config.toml
n_layer = 13
d_model = 128
n_experts = 24
experts_per_token = 2
d_expert = 80
d_shared_expert = 128
activation = "swiglu"
moe_layers = [0, 1, 2, 3, 4, 5, 6, 7, 8, 9, 10, 11, 12]
router_score = "sigmoid"
normalize_top_k = false
routed_scale = 1.0
balance_loss = 0.00323
balance_bias = false
router_logit_norm = 1.0
init_std_router = 0.0109
lr_router = 0.000806
n_head = 2
n_kv_head = 1
head_dim = 64
vocab_size = 4275
norm = "rmsnorm"
norm_place = "pre"
norm_eps = 1e-05
positions = "rope"
rope_base = 10000.0
rope_fraction = 1.0
qk_norm = false
attn_scale = 0.125
tie_embeddings = false
parallel_block = false
init = "uniform"
init_std_qkv = 0.049
init_std_o = 0.0
init_std_up = 0.049
init_std_down = 0.0
optimizer = "soap_variant"
lr = 0.00492
beta1 = 0.95
beta2 = 0.99
weight_decay = 0.079
lr_head = 0.00957
grad_clip = 2.0
warmup_steps = 200
schedule = "cos"
final_lr_fraction = 0.1
batch_tokens = [65536, 131072, 196608]
seq_len = 512
doc_mask = true
train_tokens = 472000000
steps = 3656
dataset = "wikipedia_en"
Below are experts of layer 7 (counted from 0) of a mixture-of-experts language model. Rows are named router (the router's row for the expert) and show model dimensions 0-127. Each number is 128 + 24 x the weight over its row's rms, rounded and kept within 0 to 255.
After each expert's rows: a language model's description of what the expert responds to; "comes before" lists some tokens at least twice as common just after its tokens as in all text. This comes from a sample of Wikipedia text that the model never trained on. Tokens count by the router's weight.

# expert 3
router [105 123 168 110 150 138 123 122  89 143 122 143 123 146 125 173 136 151 103  87 113 116 144 108 135 115 111 119 103 143 143  76 130 144 107 112 124 146 114 110 135 113 173 106 126  96 129 132 126 122 141 119 171 108 110 143 109 125 148  91 169 119 113 148 161 131 144  75 132 129 128 138 122 112 145 133 109 134 119 118 133  91 163 159 123  87  80 163 105 151 107 130 117 145 149 117 134 168 128 201  92 117 129 123 160 163 124 144 141 143 107 145 131 183 135 112 103 101 103 125 155 110 119 110  43 162 105 143]
It responds to: The bare space or first digit that begins a number, mostly in tables and after "in" before years, such as "in 2001", "| 26".
comes before: "1", "2", "0", "9", "3", "4"

# expert 7
router [101 106 121  87 119 114 158 163 125 132 132  84  99 117 110 158 113  78  98 126 122 115 127 110 183 102 150 155 146 142 126 128  88 126 123 101  64 139 109 130 136 155 138 143 129 133 132 146 127 151 112 144 121 124 121  96 105 139  71 107 127 145 122 136 154 142 130 114 161 165 112 146 147 107 108 123  77 154 120 133 170 178 137  96 180  87 125 147 142 122 149 113 111 104 142 112 134 157 152 139 118  80  90 115  99  83 137 109  80 160 102 111 148 113 161 133 140 128 124  94 121 106 126 162 115 124 126 126]
It responds to: Relative and subordinating words and sentence-ending periods that start a new clause, such as "where", "which", "who", "announced that", "though".
comes before: " the", "==", " The", "The", " a", " he"

# expert 18
router [170 112 136 156 114  72  93 116 172 131 143 170 157 110 120 114 146  82  96 149 127 132 122 104 101  90  96 125  87  86 130 149  81 106 154 154 133 131 174 128 138 141  95 108  97 105 127 130 119 146 146 120 136 127 148 109 145 130 159  88 110 140 118 119 135 147 128 114 151 150 106 119 133  97 116 161 133 109 138 123 123  98 110 154 123 111 112  76 133 119 124 154 124 119  88  70 117 148 138 137 159 126 129  63 140 140 117 117 146 157 158 121 107 113 128 140  86 113  85 143 125 138  86  93 159 105 147 148]
It responds to: Past and -ing endings and participles after was, to or he, such as attack|ed, relie|ved, used, made, known, finished.
comes before: " to", " by", " in", " the", " on", " as"

# expert 21
router [177 141 145 108 109 123 143 123 153 164 151 141 150 101 135 103 118 154 106 127 140 176 148 139  93 111 129 144 155 148 130 131 145 140 102 156 111 116 103 158 148 134 129 117 129 132 169 144 113 113 122  97 112 150 128 136  83 144 139 133 161 138 172  95 134 110 149 163 125 125  85 130 127 117 120  96  96 144 150 109 105 157 129 148  80 106 100  92 107  97 176 147 138 148 118 127 106 130 122  92 163 165 111  84 127 121 175 188 119  98  78 126 151  90 102 166 101 134 164 127 137 138 156 136 126 135 101 103]
It responds to: Later digits inside years and quantities, such as the final digit of 1965, 1970s, 1914, plus "century" and "States".
comes before: "0", " |", "6", "8", "5", "7"

# expert 23
router [134 123 160 137 140 124 146 108 100 116 127 152 124 136  82 142  99 135  78 149 133 149 107 131  94  86 148 154 172 134  90 124 110 130  86 110 132 146 165 127 138 176 147 119 150 121 110 124 123 176 110 112 125 166 149 118 133 124 109 123 156 159  97 126 138 191 146  83 101 121 113 174 145  99 134 173 144 152  90 114 163 165  85 136 114 159 108 111 118  95 101 139  93 140 123 124 187 104 156 143 123 111 146 153 129 135  90 152 141 146  81 155 151 126 130 150 124 126 136 134 141 126 111 149 142 143 107 127]
It responds to: Proper nouns for countries, states, and institutions, such as United States, University, Pennsylvania, Germany, New York, American, World War.
comes before: ",", " of", "\n", ".", " in", " and"

# expert 9
router [145  93 107 150 110 135 168  74 145  90 137 168 128 153 129 149 144 123  86 183 150 136 159 127 167 111 145  96 146 126 122 158 170 124 133  87 152 148 113 153 108 123 124 113  81 121 121 140  96 129 157 121 123 135 123 107 116 147 102 182 125 151 156 119 138 155  98 116 135 124 167 147 118 166 134 147 162 113 149  87 167 111 105 150 199 156 144 178 147 110 122 103 113 134 106 107 104 103 136 131 116 147 117 129 105 145 130 146 129 156 148 119  98 109 157 126 111 136 160 126 109 142 125 140 139  89 106 159]
It responds to: Month names after "on" or in table cells, plus counting nouns and units such as year, years, km, %, and track.
comes before: " ", " of", " in", "|", ".\n\n", " for"

# expert 12
router [ 91 103 113 148 142 105 138 114 142 102  98 148 155 134 149 103 114 121 116 165 122 137 146 138 153 123 126 118  98 121 130 130 125 155 154 147 118 133  85 115 134 132 108 118 159 125  84 156  98  70 167 138 129 166 130 112 163  88 103 135 140 157 109 142 178 115 146 140  81 137  94 111 115 122 133 118 133 122 141 126 134 149 108  98 158  97 130 102 142 139 130 140  81  88 116 142 106 115 130 113 104 101  97 113 117 176 128 121 116 119 141 113 116 140 183 179 145 107 102  76  92 131  97 141 155  71 114  88]
It responds to: Ends of field names before a colon in infobox lists and table headers, such as Countries:, Operators:, Synonyms:, Total, Location.
comes before: ":", " |", "==\n", "\n", "|", " |\n"

# expert 19
router [104 156 108 163 145 155 121 137 105 135 161 144 148 145 119 166 168 178 140 112 111 128  85 161 167 106  99 129 157 146 149 135 180 118 107 129 154 131 167 131 160  96 116 136 159 148 119 128 150  74 132 166 146 141 133 142 131 153 152 133  93 106 131 142 123 182 132 172 139 106 118 102 125 116 182  98 135 129 136  96 135 150 119 119 129 121 133  93  98 176 147 118 106 147 121 148 107  98 133 140 128  71 120 118  89 147 141 153 139 105 169 128 125 121 123 139 107  94  97 158 148 145 124 162 152 132 104 117]
It responds to: Prepositions after verbs or nouns, mostly in, of, for, on, at, from, such as "lives in Downey", "founded in 1906".
comes before: " the", " ", " a", " his", " their", " this"

# expert 4
router [110 132 131 148 163 106 117 173 151 140 176 128 104 106 124 136 130 117 200 149 152 101 120 124 104 123 136 113 143 162  87 104 127 103 121 112 148 148  81 100 146 150 117  93  88 168 128  95 102 130 116 162 135 140 114 114 113 131 161  97 156 133 121 107  96 135 127 137 147 130 143 131 190  83 119 143 106 150  98 144  78  94 104 158 173 140 154  97 103  92 131 121 126 165 120 152 119 125 144  91 121  87 150 128 153 143 105  86 123 114 133 157 118 129 109  80 104 149 140 129 148 122 128 124 146 119 135 117]
It responds to: Sentence-final periods, table pipes, list dashes, section == markers and line breaks, most often in infobox lists and tables.
comes before: " ", "-", " The", "==", "|", " In"